From a checkpoint of a small mixture-of-experts model trained on Wikipedia.
Experts: 24 experts in each of 10 layers, 112 SwiGLU neurons an expert, 2 picks a token, a sigmoid router, 12 empty slots to pick.
Training: 288M tokens, 4392 steps.
Below are experts of layer 7 (counted from 0) of a mixture-of-experts language model. Rows are named router (the router's row for the expert), gate (a neuron's input weights, with its number), up (a neuron's input weights, with its number) and show model dimensions 288-383. Each number is 128 + 24 x the weight over its row's rms, rounded and kept within 0 to 255. Numbers have three digits each.
Before each expert's rows: a language model's description of what the expert responds to; "gets" lists some tokens that make up at least twice as much of what it gets as of all text. This comes from a sample of Wikipedia text that the model never trained on. Tokens count by the router's weight.

# expert 13
What it handles: Biography openers, field colons. Punctuation and words in biography openings and infobox fields, such as "(born", the colon after Full name, plus professions like professor, writer.
gets: ":", " |", "=", " \"", "born", " of"
router:116095142111130133138097179154130119155106125129139089135133144101146125078157102161120151150123103159136112110140113127150118143097092121103088138150156113171122111124087105135155136133130097104136130119106146148113091118146101154126070067123106120103153129134159122152128121132069146094
gate1:108156149131189096118093161138134155138156126107107134110120117086128120122127117115140121155144149134151145089124112113111094152155098124111159188145143128092127076156099101133139135123145121148146123138154133162106122156168127155117105110119128120148118138137168104091139133133106144136
up1:114126118110074131140127115113142109121121148146128130113140104169081190097145143143131145118132126131101128151120110166135168102109156083116106116091107153137113138116168143114137142132090094104137094120142131115102102100056123096095168138105118144132124159094123156141121121110136113143
gate2:118098135126100144121068174143155138109129108122114084189153164155124125115123107123139143147122118154111143137158140127185132089114103099127101153139133136165116126154112136125120118122155133101137131172152160145147148113124115117121132109108114134169107139149143146119102078114146087096
up2:122162166115106180104092104154175132121159121141120105171125135149118147123153119151148134098128127120099120113112178144124129126106082111136088129120085127116148107100088133133134124085130114092140139163137147125141163152128129141102154086162156139117101091129131136144138062137130120144
gate3:174128151154110136173119177154163115151137142125078147169082161135091126107120122141121156127107125160126136125144130140135157106122132131158090124109145129171139145126141155148113105137142130141130077151130173148171115140122119112084101146129100170160109100145123129094126111113105135077
up3:123144102086142144085175130103108121124102137143169148095094126141114150132139155106109095119141144083119101116113143144124103138081109120136155105141113123093100125120102079135095155165148142142120150111119123108098115130113134127152141109135151095147170153108120143110128127149128152160
gate4:138145159129141136134165116116120118119094124119159105133131102105224089157142137110103166106100151146140100143141114120111116157121136128146123124114162110133121120130136128118129133137132128148152083114143106117132121134089117159119157106116125169188146146106119127112144104142164134149
up4:132123137110116141118135112135146095123163121113159124102111211134149123108144155125124131138117133155158105108136124118149190084154096158128151120155149130111092081140119152144151150105136127171174118120182107126098131126123113116127117121111178106040147116077145105099128131093115134157
gate5:090127115113136112125126167147096099150133127129131126128100145119129144098102130114138152122176043116098118119163083112092136154162126141113094084103111119159115081132120128139092123160116138163088120129168094097167124146139122114112143139100166149102119109148139131126144150150121116133
up5:127101073128137069110169135129097105131167095166160140124096124132110136134072121116134141120135114144107099129142101143156105109170142105091120121138129083112119102135095115107116123166124098110107163135147135079112105158165120137162170100154185133140088153126131127122155155140106122126
gate6:119133130127116100123093130095117154166164134136128134095144134108118133109137089119136093113134166139090163129173118137132110130088102119123172124119129121138088112178126115187126145144127148105145149164118148110146098125134112125114143089124116118147183122105123137114141130134129164101
up6:098113145158142189154153079111171138098098125102138097145106105184120115134131179131123181151183113152153123127100134144161136129146138114128105090150115173091130173137127099098128095164106145103141123142159080109112126103154080077137117136124225133154116145145144110146152122126098147114
gate7:156103107146108082093130127166116148135101117160113118162135120100134134131142143154142093138144147124132118169184130149191192156146097148108149094150138170157158156123091133117118155142149101135117145158123188114142138095133157143146130115152099111108133141160150132162121123181104127134
up7:141121159117129164152149107104166138137097165126110202126115141142101113161161115126155161130083084129132166101144155127125076114138105129153129156134129103118098135113169137083105136105079145157163114112142120187124129137083112093143130136151141135130156159088090085108136106110135114100
gate8:133133167184182116139094142158122128158103106099121097145124133092141139130093122153123136080144144160170121153131127104170104097133157121097126137122130153144167115136137135110118152117165093128090124150098159145126167111112126154142153168132137162120148128176158134169121067130155097128
up8:162102114171178110111155128122102098153131153089133145175113129132131084109091082140086114139148128115148116133123165087148156102084179153097139117123135103093139123134079107131116124125154143108133112066120166130078137160119135136138124111126103151122149115114098115165125078131123084088
gate9:126142165116158120127150120141131126122106146121102086124071130117142093110133122088123130153128145131122092120144169109156128136116109144118141122111160160170126076125156128140110122060157110112135160138082138134104135152100129136136160107119134115142180127113096159103141123101087124104
up9:136124111137099189152108162114143130122109138134155112196092113154133126120098116168148105156082122089137133140115135130120140139129143128138156113136146125152119116143123115115133168164143137065073136151157148134145125119147155104137164153156124137087153148141108152139152166141185114130
gate10:100051123145120155172123149072126142118097129131121094147116123155140126128151114154130135135130134123153097110174135166135144139143136088098086095130139105153143101141118117133112129127094101126134162136122145150112107140116109105097119133104123129178079106161131144106155132109108165132
up10:114088122158163123144156147098128125075122102144123119148128104092146119129143123118157108137111155147173128115169145156134107116135125112123130098158134085144139126144088143126112095100104078175127128109107122126141107127115127128163118150160147107152076115183133121170129151123101115191
gate11:108103159135129143144093148103147158184091103148128132089142155152110091117153137128123138125153120088158136113131129135103116135130157138127115166148148150071170094150098106118170123128112152098104103112133158148095135125142147118155086131092153141127157120086125116156147085113150142146
up11:135110089124132162109106099120110133157112139168146140115129095118133111160115125157191130160110141132120111084177122154117142090134148062120149152171140124151147084094126132118129115124142110107125159146118134131144137172165136133146105125100187128114131128097126130153147127155141124148
gate12:149083127106128120108143128079114135124100127104095143097164128114109101133105162137123118153132143096117120160075108114141116129137081106162148142122118107107104111116098121148115108118153152124124100125153142147180132151102127124143113147105129140142117132130046143142115157170116138159
up12:127135160138109184123124154092130141149147113115112168121146173119155082113074120107115148122088124140096130107108108108115134110166119097144165109173157118113110144166133109162158160084195149136127115140139122151167150144174138088138132134126126150120129091180117105150110134181098164178
gate13:089060120111145139154117128116129131126130146143114109097129149125136108135077143091110095134180130143093112128129119169119143108158104126117169107101135121135129101153094104096158151112106161098060154137109116139117144107105118162157129100133150084141141160112145107129120118117137111117
up13:142132099135111114090134122111093163107126101179112135172117114131077108117143136157144146119122134153129153126162128127135171107142130140155089102133150127105122123125122163129094093111103080118129131131154119092174116133097114112110139155099146156092123091186137141154152132130144134151
gate14:115120105120143116124147108114133130076083140084123147153148155111136110097109158131148097124122109116065128158132104124138118107110139142118132113096165166172199178141161105126127137093149128135169150131133139110126085158116146114139145084137117133123168104129123128155118134152114093122
up14:128168112102144157116111114108085144141171138128121114088137138111105143148103150150139139142107147128177123125097119101132152143149149112136129169109136085069103127140174102131140132134134151137121086118137171120160152121141085183147111113135093151099151109146117159145151126118068141138
gate15:069141133146160125129166133124132121107147161115144167128130112129139117050137098140105117123119176121139158111179092100102118133149133127142137134110116156145091112104144138136073129112131142170114145114135118147084121116161117112146066104123140126146185132123144147137149129114089157124
up15:073198143116158097132115118069090119093140144157087126152108149125138124132091168106139121144135140137130129153126108134116104094128094075139134131160129113166149111133126102123079147104138117166123118138112143127127099134146107145133103065117144127145163115137115147143127134118145091167
gate16:127128116147142129132115165162144153164139120116110141129106135169140148089121109133109162103169124115126161137093139109123144118108150191154144122126129115149139146087125165153152098157169140132149129114147087134155124102127145128135122092108085144103118189177137135132091111147137088137
up16:117141169141172153150151113138121115149117126130121116136090151122165164110147110103129138134115140116107143099119171135108132142122119169135162121135100107149151140096146141072118143105154141093152145154117109164078143116152141129160094134139092139142134165120118126149125095143106144148
gate17:114131155176107104100116150111131157098076153145182104179088113106125131081090102118134117068131139104133107093147135149132133150107144105145094117124128164119126107135118087132104163136097121137154139121169146121099132130102163113111129143164119149163129128113122130119117168126096097088
up17:109119102131142131132136129100165099157130135133144103157143116112138113142143093142097137125143110144099125081100143127139159098091149147128126120092145104133082071149167137112131083123113132136178098165136080116116131109140180140143074120099113156122110127147151123167123161093125141096
gate18:104160131117187085139115144135146099113102109133116121098138112160110187165128130120134112091153104156134123147135125154141158104169143140137127150143180138151125118138126193109172153112126128146107151146142146171114151103138121128103124159096160155135108144138126117161139118169147123124
up18:140122122115099123133118104142170171147172112103144119106120118130142138115188152091088068143165117155158143117108162140102132128134127122150158144129118139161187075087136112146145149140135104145127135116131164139138086170122143121134134131131161140156150106100151144160147155097136122125
gate19:130110130104164127130144119137114155135174098115170102113131112117116107108122108150094118089158142110168140139103106077113130097121135095121142126151149142145152127089096082133120151114183134138122119175129151097110131167125103180170140136129123093108159093138157163140139129134139145127
up19:108141126125115190128134107100125121133155139150147091143126126101140149167189111133103121128109137108116101127172079121105112119121150188115124084102146122106122133087100103100115122135099116126103160125101075101177116123165138102140152136068152157096097114116164129073181135083144105092
gate20:157129101067112111125136122139158047145118070161125118173076116113107144150085110156105092117113141136188125109113127151179148151125148110129127097123127140131121162118141106108132105094178124116113145130084096119160128136121168126121101122143143120122142128115115155150127123143156127154
up20:133104138112124120099105143125130118090116129161120114106120153131136134084125105165080144082126132154113136119135104129169137160114162127125107133145132121125091098125140140090114150136131149113133105148087163103165146110183149137162141143142143107086134143132119158144158122136138106170
gate21:089133102143160090101117174106120166152153121102123140180127095133139138149130102170147148170176095128147144103141148143129176159135130109121111151094139154121106183144107152117080087097148142133116122145132138131090105119156144131104117161119116111156132120168113122146160163163116120129
up21:197098143148078109162129153098114124137125171129130135114122124152129147125135134106185127103094142075116154148130101113133113087139121129084159151148129081166159091130103156136150137109158138113125122122079180143120145183101145123147144130179125073124102159133105158103150109115120115088
gate22:145110121152122122159100127089153152107143073152130127131136131094131096139180090177117138106120136097132138102169148127110117111115111128125137073125136127135087113155139119136174109093129099163162112117144120159099104183132135133155113132156114144153133113090136143146117139122120100121
up22:166103109149119121131127152136141105127151136133157118121165137151098130134178158114120132145102116169123127109138142127094104140148104070110116116110128113106082130164106174104179135079136109137159096153123137141093137136108194124138122145123108156156108136137148123148091155124135136166
gate23:102143133125100134100109125158135125149134162118104141098119134101138111133150138045141141098113144170134119106142117125098134127194135139093144142126090123123152139092132154145126128138121130115125118060104122144119109156089158135112101131140123091171165111088164155086147108096099137120
up23:146112145175072116141172156167136163140124126130131136122159090105168110111097108186111109156126109085133142136117152137088147157156081119132132099121152151135130068148123173176168139158100138100144138132156105129115113163130118178135076095104149107112153122130164108106173114135119119146
gate24:125138120132106126159119140103120156122101155081082112128115173141145129119130135130118115156090167147143099126133126149143146092156126122087107129109124109114127111153102108140133124147157132141109139139116162148131119156102146130101117116111125111142181132138128150143170158149143170121
up24:110109107108098138167154125123142137100148155107095166131108130131110123145101100108156121178113143141146139104158147123132130160151094129147124126130148148076129132128118150102115124149155137126131137137165094141132127150097178164145092107053113112097139123154114183116158152145117121162
gate25:122113135158090127118151185117102080153148131132127134155079103131116115133113093117146106106139105122119124110171155138151116113143148132090138128123119123146187114130144127129118097137134103090135102168090112187125085142154098146106070101105154097154114139102144124147124131121168172131
up25:114169168161121164115137110161126125176137147101094136157134139133116148131134131115135136137104169104095144147119132097087135130152104146128118142154106107128072155146125123146134115128104163125131109110147107163124167119102132094150173126136163141155159120155148129092103102133097152138
gate26:119140142109096101065123147117150167128091084152145150153115130139128110101128127136171082135107115099174101109141126088115123089168101123081099172100078140107130093154138165144121136166124100090169144103119143145131130140163135084150085093167091097133112102138108136113134144129131112123
up26:115146099134131115131117124111103119073159139125145165101128124136137099101141202118125145135108118112105106131106100165148124132108128139103144116109123115122130082160104125099109121127082135145138123137099124176101137139137125127129109165144104140202164114128168096130128099088138086082
gate27:098147128072164130128130148109144142148112102145131185134145148141131177128146144111150126125102143108168159104136096107101111140115149127146153108140132098161180083159160121149103118122134109113120093092131142086102150099163094123138135133071129124089149135155168158154096165169106138135
up27:106145107138069129163127128119104135157129157126108151133147122105081083125133097125141101108147152138155159088114111138117113112161129110173118135146136118142072130118123121093086109142072143113121140126116116104157085153090171122103107164168108145081125104118079095092146161170138147124
gate28:122134120084146122164110126162178094151124135076150134142117141112169113099149133128082153108112112157186123127127128109152125115103076096160141117115121135148135124144134136159123104166136137178107130180108113136114135109113151104111107119119161148138096116107124133113170115150142127135
up28:154152112156152123120164114120073139090127139175135125106109096116127133160088150134156054129154100079052114106096117116115138144142182146105143116160129105101140117145146135081130118087102110142136136116102148111135112172168120139156136079135130131118150115109128091147103119080117136106
gate29:093165191096129121085075135130137075100107127154062116108096151092174125128160092122111124156168135103151160106117152152096159133101099109194126138124183110147122148130145111159119127139119141130107147162163106137161148122128127153147093099151140108117118111143126132166192093122135199148
up29:145121120147155080152114123166121142150150156119146130124163106144131124163104140169139063122095123107122112153132098164145136159112122183089167105151143143158134093161139119113171161139120152190111130149061136124067137146121146112105180149115120131129096112101149135133132113150121084124
gate30:134124109141101109072125143091170135148107105111142101122160149124154097155147157151145114114127109145164157145136176143091113120170151098115158159137160133151114151102113143159120126118140150143106124116154120160112117121140121146140113139121109113146112145119101151160146148167148150166
up30:138116129147162116091136122125105126141091080113123108139117096073135131129154078122137155150098087121133086098069086119157139123083156128147155158158135171109159133111113138117155107138130141109115075139130193066119114130109119148146113142150100129137139110115141133114100144106094123113
gate31:171172136129110136105152069131147174138120151149148156152119165121156139113133120137130163154141141141088144142116113128168149074131146098097164111095129123140125098137104151122111107152108104082164142131088151177157096137136138175183135097133142164090128137141121135098127094109127134138
up31:140166151117086131114122100114172117099155099103169135111189104143102114136115150118161128107152115152138127095121067132129089118096095125088134110146145130174107086108119147155117143138144166118126121141143145120105129180100143147162140148169123070132131159129120127151099128178150147132
gate32:079135148110137145147132141144161154147123132123123177134131124110137109136180098159138130137048069111111175134188147132138154154104135134136100144120144108128115149133163104094140143129137146151073074128121163198105144124100132138154107099112120133119122119133115154153140138118110144116
up32:178136140121110129156114162139140162114134130142119106141117092141138160080150121130165132117096097138143163175161130139145169121118133114146099149119184137167142136115171135107164117102102162129118139136115125179155130159115110120142125132106135114136070123141158136175151130109134185114
gate33:092112146153102181119146117123094090145166126142136099179112178088114151102141115109150145167119135118102158102148128127110152130117169104134146079152117075145118110110118092122135124127111103134138112101124141144102156126113130143122151118077173168093148092147165149124147120129133137140
up33:156112091166174133134136147133171131145123125132100108129096130120138135130155107148129087110107116169128115136109153162083154142129116169176132078128139141156111112126098173111165073166162137133129113166152104127122143113125128119091122117159116143116112159108155051087121137104134133114
gate34:140141131164118141084081139099124135151122103116122146128119165115132129126136099126121165131120109125100149128161115163128137156159113132167104155110116111127133058147095112111147127139135164127189161139134116117115156143139094200188106127099123123131122128136161122147107144150096143113
up34:134145133137162072114114125159122096156144131148092161123110109099115126140086138167133109140098149193132105121120083086150130138108121133140132184121126125101145174150160102081128094146107121111114125138151144136146161106087166157178099105158091149129140131126165133112116135153147128111
gate35:166112151131101134134109132107099120144123125123116125151133116136119109140157156144123154156118160131166111103101088103161104113136138123142143142164102112113157159098133157074155108135151104149099137119137110150115172117114122129112130153125092120111092130140177130129171138130126156099
up35:114130092158113158130165129146145141113109137136120140104153108153098138130145130164138118103123126160164130106178155153083160141112098151127140131138132146096131111135093116151131107127136119101132138127070093122139112141112201108135155154081111177117145082143146109093139142128121122113
gate36:101122154098117166121078163168132110128151147094116134132139168114155115106120097151175109133123107154137141086127139116115144147161083114146132155129123171131128063143103117140136080115145119130152107177141173110145122125138119162140093091122119149162110107107123144157161126182121147108
up36:146084132125179106154138092110145164111152128099138099119145106138148099111151173141144152095097131106139116125162129067139090117118143160128103106139133107125120154139101086104108166137136110093125120083185102126132134138118109107135170102139124163152128134140105083115120118127129150153
gate37:123064135160123112118171125128124102122094155144131147138145111103132108111141134132114122132168097100119157113153138122135133157147105131115127088140138116099141066134131143159090124175149161092099123150119120141110104153132140099149087067152175157075119105106122087099131163126109174152
up37:131185157124100138130127103137142127069122139109088124147116142153113193187137131141145094183150134135140155140132085105132121142132162130100130136103134179143083151149105097146129106152147129151093132130109160126169127166130179159109137112100135158121116137113088139134108159144088140126
gate38:090096108129130133102111153113100124132121134128107141155130107179119098143137109105149112180120070142102149124108149159141125134153133126124104062069133093103139116147131093129112116124114129141112121120126172100133140100090133138161123128137085133106144123119115150095112150135147140102
up38:134127143110145137129158159133106136079152140112170155134144142094117140113128112135123103166140164135105139159075131136101139151122143139090194119148135121146146130152126111150114156113135115109115098142100124140107117133117135139128114116101158105142140131150112159192157141111092119068
gate39:074109141128146142114151115115150112156144119142141112109214109113117109116117137128173111115115106097131089152058108128157088143109113121114154106163119157171131119115156102129114108154133108134153126101143152106132144179161109144085102109156111157174143122136101116113124167117122106112
up39:120165155178131150143121105128138143079148158105119131163103149151128159152133147135115131113103132164140186071092143143095148149148122122136153197124097171128124116133113170136134112107138114128133132136113134154152096131134145127144177116084146105088126115137123114167150133152140108152
gate40:099108156107104115160138168111112148117117127137122133102141121113071141101112074158164088131132123156102125100126145148123112137118101161108117133131173134118174139110110129099105120121138115120101133104156113118136124138102139131167104117163112091135122091106125143137182126113164161110
up40:134161136137109103112110095121139154129150135127122131133118167133143091149140142089146137134130111123127109136103113142088119103121124138116183138115110119189107132137164091133173091104112151128123116158116098139095103144126132128105133119109162140145073127165126132104102137114132143137
gate41:138154129152119144106102190130154103146134126132156085131186127141102129126120156137163163108116156183105137128144146140107108129141132140105140090111186138102133097162135158141133132141147123149136080153123145154139191089175082140106120141120155181087084132151139104181125094140137162171
up41:158146107151109109145107139143142104142117122131114103085116104143112098104081146134124155126175165123092108126157121139173120149155125122085116180140152145073145090144117130098137143061139110143114124122164121143118165103150142092081122128149158153085117121121138120130121133092144156198
gate42:150128131097144111154125139155108139138107132081108091087109092135132101179106145115154108142148114077151126126173119162170127131170107107137116170155119098097150117130151132173129138103139125079154069137140119174115107108108084141112131134106179144100157126178117149125135060149131143121
up42:125139098164130156099104130111092145141124106157144077088184131141110205110142142104131150174094143137112113128131133112109120132128120146137112123147111149135172137083103105134108134155106132177099123113131137093098160130134120088153167111174120109137123129109157131128151175136117114149
gate43:108125076106132146123118157113129116133118111158112100111133138141135128141114126116113130155148119158093115072117136150117158116132152118119112103157142138077157137141082143105141111096102086113135132169134132094121139135116124118123195146104129141109109134166099147140147141097143138105
up43:095134116134136159079118101119109167130157118130102129126129131151130134161091182108105162161114152163084093107108127125138088096133128138155116060143126116144134160117134137141124112118112161144143138107138125106128167123156113120157123151084149094112087112112140093132070064138144139134
gate44:176161173143123121126184153118121139187137116138118085131120137112104140135161143088132136113147110155117106111153140146112130127144153125080139173105131125102145134143136124146132086103100140166103122149093068124139140136109134131114110097136144152108119108131130137079124099100163143148
up44:132137128152094155105152148113122121165105110124121102093113153109114102093112104094141136110144079186151131128132141120104128156147112157133139136142146116123150109154146145115094121151160158143125120131132108123085096103110119142142130121112117114116150120153107136108099140175150142146
gate45:109112125120104112117069159120143131157102116130093150135171139158123115116125121151122104097153163136150098130102115124144104127117116158176163132141144148102146115137123113145137121103144131111135111111094133140124116130141106105106109147141110131086121125089104137112133131124122091148
up45:111112153113129145113108140121136148124125173148117112156159141131128132131139134137152084137113126137147060187126114147102140097106116131132170172144115176104133117115161162142148145119124116142157125130074080133150118132153154115138144158125133112068115145148085113122142105113126099076
gate46:155088142139146159128140171080138111125154117113155086123163166097106129152118091152109129142131127144145135113154092113125142157122120128080142106175103144105120147117123096157112125163107121087161112141167102153148127180109123106133137136126134113108110112120086143150095146158142124102
up46:115076159152195119127155156091091112095163132134150067134094158105147152132088080142136140117166112150127158154165112115117141150104109097124143134133107107120140110141109106114103122146112122083172121153140094140101119170128129086155143115115130144113136108119115106154125131135127132094
gate47:159088150148158131114118159096137146149112103128068087142088124155099168121119134155141120152149115061124143133158088095103129132160125136117116089125135119150104139132148151107136104094126112121087119155141099108152142116119120133125072114160152108133126129113137134162094137122165120114
up47:130206145151105089117132139108127126106164143122105117147161083130181119132104119076117153155108117131113092171123144148143139105099114140117159122111116165133121101130078087124114143117148118141155115092136121136097176142081118157171184131135146121122135135120109175137104118123108089099
gate48:099138140107133129142157125133085129148131095101133117116153122130098083123108149116108119155121097156114127099121148105117144107138166124128092096128116128108160171138124140142125133115136191167094107106122122208133163104143102146152103146155141159118145164158149152102078144158146153115
up48:122131129138138142107105142085130129110155105161127140107114165127130128166114111143124130121127098097165111155090143158074129138140109168133131119167143132133154143129070122105135165117138135122098119141124177132128140141115127173082166130165117132148119107138146128129156128108148147105
gate49:138088119103136131115106152121131163084133107134131120195121107139150148125126161142098091119108076194090174158182147089136109128146150119145123131141089116147091124133112089134100113107138109163157111144145125149132110116162161113116108139180123091105140143143105101128107133120112074128
up49:134107142142145140133088127141125132139138139133127130151169085121169157119135171145175111104115126125139167099154148154150111157147127113116128132088091115116173099156093089156121130118177092162132103147136121101152113116160179158143130098182130115152115115108111117169106147164102101139
gate50:118114102081134089115152130124135129141154134148145149094132108115141098131138083108134129111087143123141150140117186118135131099131130143120105067093128148156135128130100175164155131146119119156127180177124152130139148127125084118158130052131132120115117116133149150153117146098135173114
up50:139110174133137124128115133137073123129156123115124113126191105100116123114139117123168123115082139143162160116097114117128132066101077118164133093135124107138134135148102104159104098120130138150142109134101146129064152123130086167171123144148136139154130120162141116161123110157129116119
gate51:147121111106136146120148183113136146137178104113128126119128158080164173142150108119160094108157118122128142113144127154149121132127145131099102148130133095080118121184132124173120096113111161154136153172079110113116136126188128183142082115092162153107095127136154169122085092148097139137
up51:098163149165109108106123158138113103130134113099102138131144089146140136136131142084123124132082134119131126087138143091137115101089100102120119126105126130132106095140136172112095117135113131174156121142172121102149166129149104133143101101149163137049105174133116120116111141142163140136
gate52:131129110133133136149113207133111105124132126100144128141146129114174104165145107102125095104142134132126174083138112118139133108137089075112118122121115158135152104128104131133143107079137131180121118144122126130117113168141114106188145092186118138133161082134091108175155129147137117096
up52:153142116197116129130149120099107117130130113103165117149090116159149069096124077135133175134135151139143145107089133160118124124133128121126100139147110145132146104085131125129118092069127143135124100136159089150074154174115104098152151110118103101166109149161118150125148131110139141130
gate53:101088157138130143122081151116138087124137158072153150132125113135116136139157094152120131103115158073175140109108134160128165138091126138169182146113159157111093068138111094107098132165120108108142094138130143128161150105091157147152093156128114105129136103133129161173139167136140125124
up53:164135101116133121092130120126135136134140119144106159106141145124119124115141113079143129140143163152114170177159091099112154148153100104108136131091115077110146092140144130157174162159125133137159134099122117174095129150103146158137147110126135160141109121092116119097135133121100100108
gate54:129132108151109166113106136146115133129097131143168137116116117144119131121136127147126073091136148162083143104141078146124196142113131110101159133127170127177133093152085119156132116160173138113121129128111131139130124140111130085133141129122122145119163084151135130148101105106147132116
up54:117130151120137163151142122085184144139120137164136112141127113098136098073127099105112094126105134113134112112165073085142082121122122129095111127091134117152123069136154127116102130134113133122114081181131117160145160145133112139158172100182143143145129130136134144193115123129152137103
gate55:133166137151119144130180109143182139133133134146145122160173137050092131157131128119141121158141146139104094118108191121128124111086135180125122129125155117094133145113141099109101152132135133106114083149107143123103157104095137149157106109142088116071183151124137125184138146112089112089
up55:150120170167147163134093112096173136116110136128167176080124139151151140115166155174136146123092109144148101104110095114094142151141125132146117133136128099144106045154123125146113139135124180107147127140136149122133147141164109151116089110117105116127131098116161097146125145124151106125
gate56:108143120116082109146102103091120118121126121111097096162122090121103104132124093135102133117102095108130130116109096079147129133118121146149163143159145139109101140138137108163146110125113113148165116084097128136151137111156129076112154091104087110136150121132147148148140158106120182115
up56:126114145114140148114132099148108116137129191141113125143130168161188106114143134106109079138155139104123113108156177144100101138166128141117091168101130135121145113102093131129104162135141152131105150116126137141081151152172164195128123109142150156123107146115152127162124133145140118150
gate57:144119099129137085155136153104118115112107113119139132069120117125123145137165143128079081157156126119183159100116092122113143108153155164093130112153139158121121135141133140145124131130107112146096083130092122115100156118128129122137137145120094096117128153141098139163088096136141115148
up57:166142129103149105157109146179103126107140126139107152145123158137156145095127118097141163112087099104128120152124157121130105108160126127121115083136100116129134109103169114140155142153157134129145106143179138153118122141124157123143133111135178167126141118121139128138101172130114149158
gate58:123113146107156141122146157123104098119122139122149111123132109153093123116142114099152148083097084142127121137143158083154155141102103120129122101135140060151144103091096147150076143123145159112099140105142101150123153155134114097094147122116113128149167146145141113134137126142127115184
up58:120126127131135080119114125129077115115179123125137143101128121135108145158106111068122126108162114120097088157173127098131140118118144154132115120183109098140127097131104128127132174100140107143116099158137104137110136127139134131152171163136155086127162120161073118151169130115122139149
gate59:144154103108126112093139155147147125118112180131154143136143104116169146082117153117149086110136137176132135151125174168116144125136118128067122129124130175156100114149139164149110090125101125152137104100138126139138131167124147124099135092139154156165145125110155083116136141140124152147
up59:088145110138100130098135159077100081160148137109122165105126126109169120135144116117114105113125111140116107105079133120091156165165133134173152109094162121156104082110120118103121129139109057154108121089127144123141119161106151166107106152121116162135168112090142121144132119104148114100
gate60:081152166130154143120148169110116154132110171133143140116108125137127114070119088110081122124134147171116133152165122096139131180143152148127137162132120112105096163168116120103088102104162149125140136116120118139114149133103137130130145122084104134124159150156136172152139133138064153182
up60:123150115134118152147142143133136125157135132139110111163129090157121091174079130106090119121141114142075101175159115140143127161151158102146109153128101106102090172186145103113102103128147077132130144123091117124146139137145165104131133137128130157127124125115114155191175114093103109132
gate61:132117127144172165123163150160146142085125118157161142113074115098108200099155074099078127130173100132146154134138171129134142115135083104155107121134150131106140139138112142150165120161130087144119125154117123127109098123135127139165092101115124148127153140134142144172146125172144125101
up61:118162143123112084120145087118132128143124130143113134120105177128104141128123131110129146175148164111127146153138143131108138104182141076072153145121143116126117160107141136115120114087103094140185139122121109151094154106089167110104151089120135135129139155147121167147115131129139158139
gate62:126142121121181123149146072151138107094139146156113098142174144152143142145117137127123131137144139119096131130134095105163127105183127137143111155062169108098149136122121110135126157093106156129142120123073128116113125175100116122172120071162132143115158143123117131159146162138143138080
up62:098095118145163107139157157103135138125143078118140165135108120137122098108143089147149100103162146121109180117118146125102158138109147159125143116104135131120130135122159121165165121132123149175136132180153147107052110158124142129123141121134085116176132111149187163164129124120095125091
gate63:159107068119125164096095167140120149145103127090180115115147109126124195167137126144136129112157125114097150140143154101134094100136103094131091100093097165117107108134116098158110119156141120135125112177118185148154105170158123093131143132117110149139111118118144116137141113102152127115
up63:128158154124123141126104149116111104162107117125104119163109182161164065128127144172124135128120105134150134097116124148137109143080102106089129100179139139166139135140144138121117165129156123107094124114099135131119100130139104126139146117112136111123144113150100144183095150136146147163
gate64:118106145140156117089109169113141129122118118119135132122179113126150114089117114100085091108120136133138159114133106083105137130144143103095131133165150117105128131139080144156090093149132090144112121097109137091132104130105110170115093152089181157125120135135159118177111109131121150150
up64:133139111141131097097147098108146115125094126144116133113137096169142105109185097114111148110110098164122139132140139145146121167115120119128119152124186111163146148120102162099149149151138171109140129144150107170134106159129149140159106172162111121161125191203107121126134154134131106144
gate65:144159137167145106151108116155122115132138136130140108142075122112114126138131143157110125154145141151145145092168120204096085139124147122165111141143123159124110089092097143101133111131113109110111109108093114132133171151144117123143105117104168140134145143192147122105111142091136180189
up65:130108093152104154175121137112143107165151152141129135121108113130142135136119151178120141113138112168149087139127157142104159151107105097172175141175113138136148154072108118151146137152107074159159145182084165099149107179106109136113094078147088104103120080138118147107181151145113123107
gate66:095114142151165116113120138178099133120076139164165110161145092112110145119112113131110104127169111104137138132157113112085161171150109138103092120128107145143114132127105099156136130156136091136167144129156146151133159116152100111142159081132143137112125132116112172131139118131105138091
up66:088141150144181111165098139187127119144118107120143133107151152131137156122127107149160134144156121098139145132125144114129164141140111124111122114150070139120109121156111138153114139172108076072178130146138127142094147061152100149125138119097156169112146097106127130140147152101125143127
gate67:145120149136126156132130201121153157135117089140138134121122129165115120125123095102117125105137122154131143121150123118129143126108131134106142131143165158119109127140152139130157139084126165125122128109146112130163170095114095124088104120133103101124176123151124115154159124104139146081
up67:135145108138117134104136130113126103105166099144132153116128155146133088109150142110158106138159152121138147147127154166113135150143108130104107141172122139115106115108128122144110074153145123112119124110108070113075130123128151137141125123114129142141129118153157122131127139113126169145
gate68:129127112135090137092122112153108107139115101152138126157106150138111112096174147137117167154105152102120137158172155141154098129140140108051152141120146105186115129096156149133161142096150097142071113167097119099101095107172132141127141134105139134118110140157106112149089132135123169112
up68:121093139118180142138104112103147128120141152109102134118125108076138131101113151148068105182103085117160119122137162105115104150091142194128099165090098164148151101122143099130094084092142129106145105150124153151100088107150150141144095156088089152091130148119129171140148126096126149114
gate69:117099109141103076108154083112118095094149135138125162137121128098166150179154128138174150123107153127147101137129127198092157100115164157109147103161178110084112140132116121124174104146150138131068139108086168132145170112115142115123108128111070138111144142143136138126159120107149141094
up69:116133128151112135138070104117085121149117087149122104179140157100141125115136134125140155146115148154096157143114165111124114141136167131142137128118142120118118125134115117134135112139180162109130106126153133134145113173158162155109168181083113132097160130100193078135100125184148154072
gate70:088128073151094133123137137110129154110151153119152129182137204118120118139111084145114094141145120080112131102096145126132113121099116148127135096144177191128132130111125122150111145126139118105165129122099169123128101138076139106154154114102165114112129127152088173125163157137123114197
up70:183167119135156139122092149117167092098140135151205147115115097123124159133127092140133096087103133139121124173111165100122108127135152134097110107100149097132137106112163107132068135095115085089109108109138127123138124104126106103138126101146143117120088122065118152121153153136136131131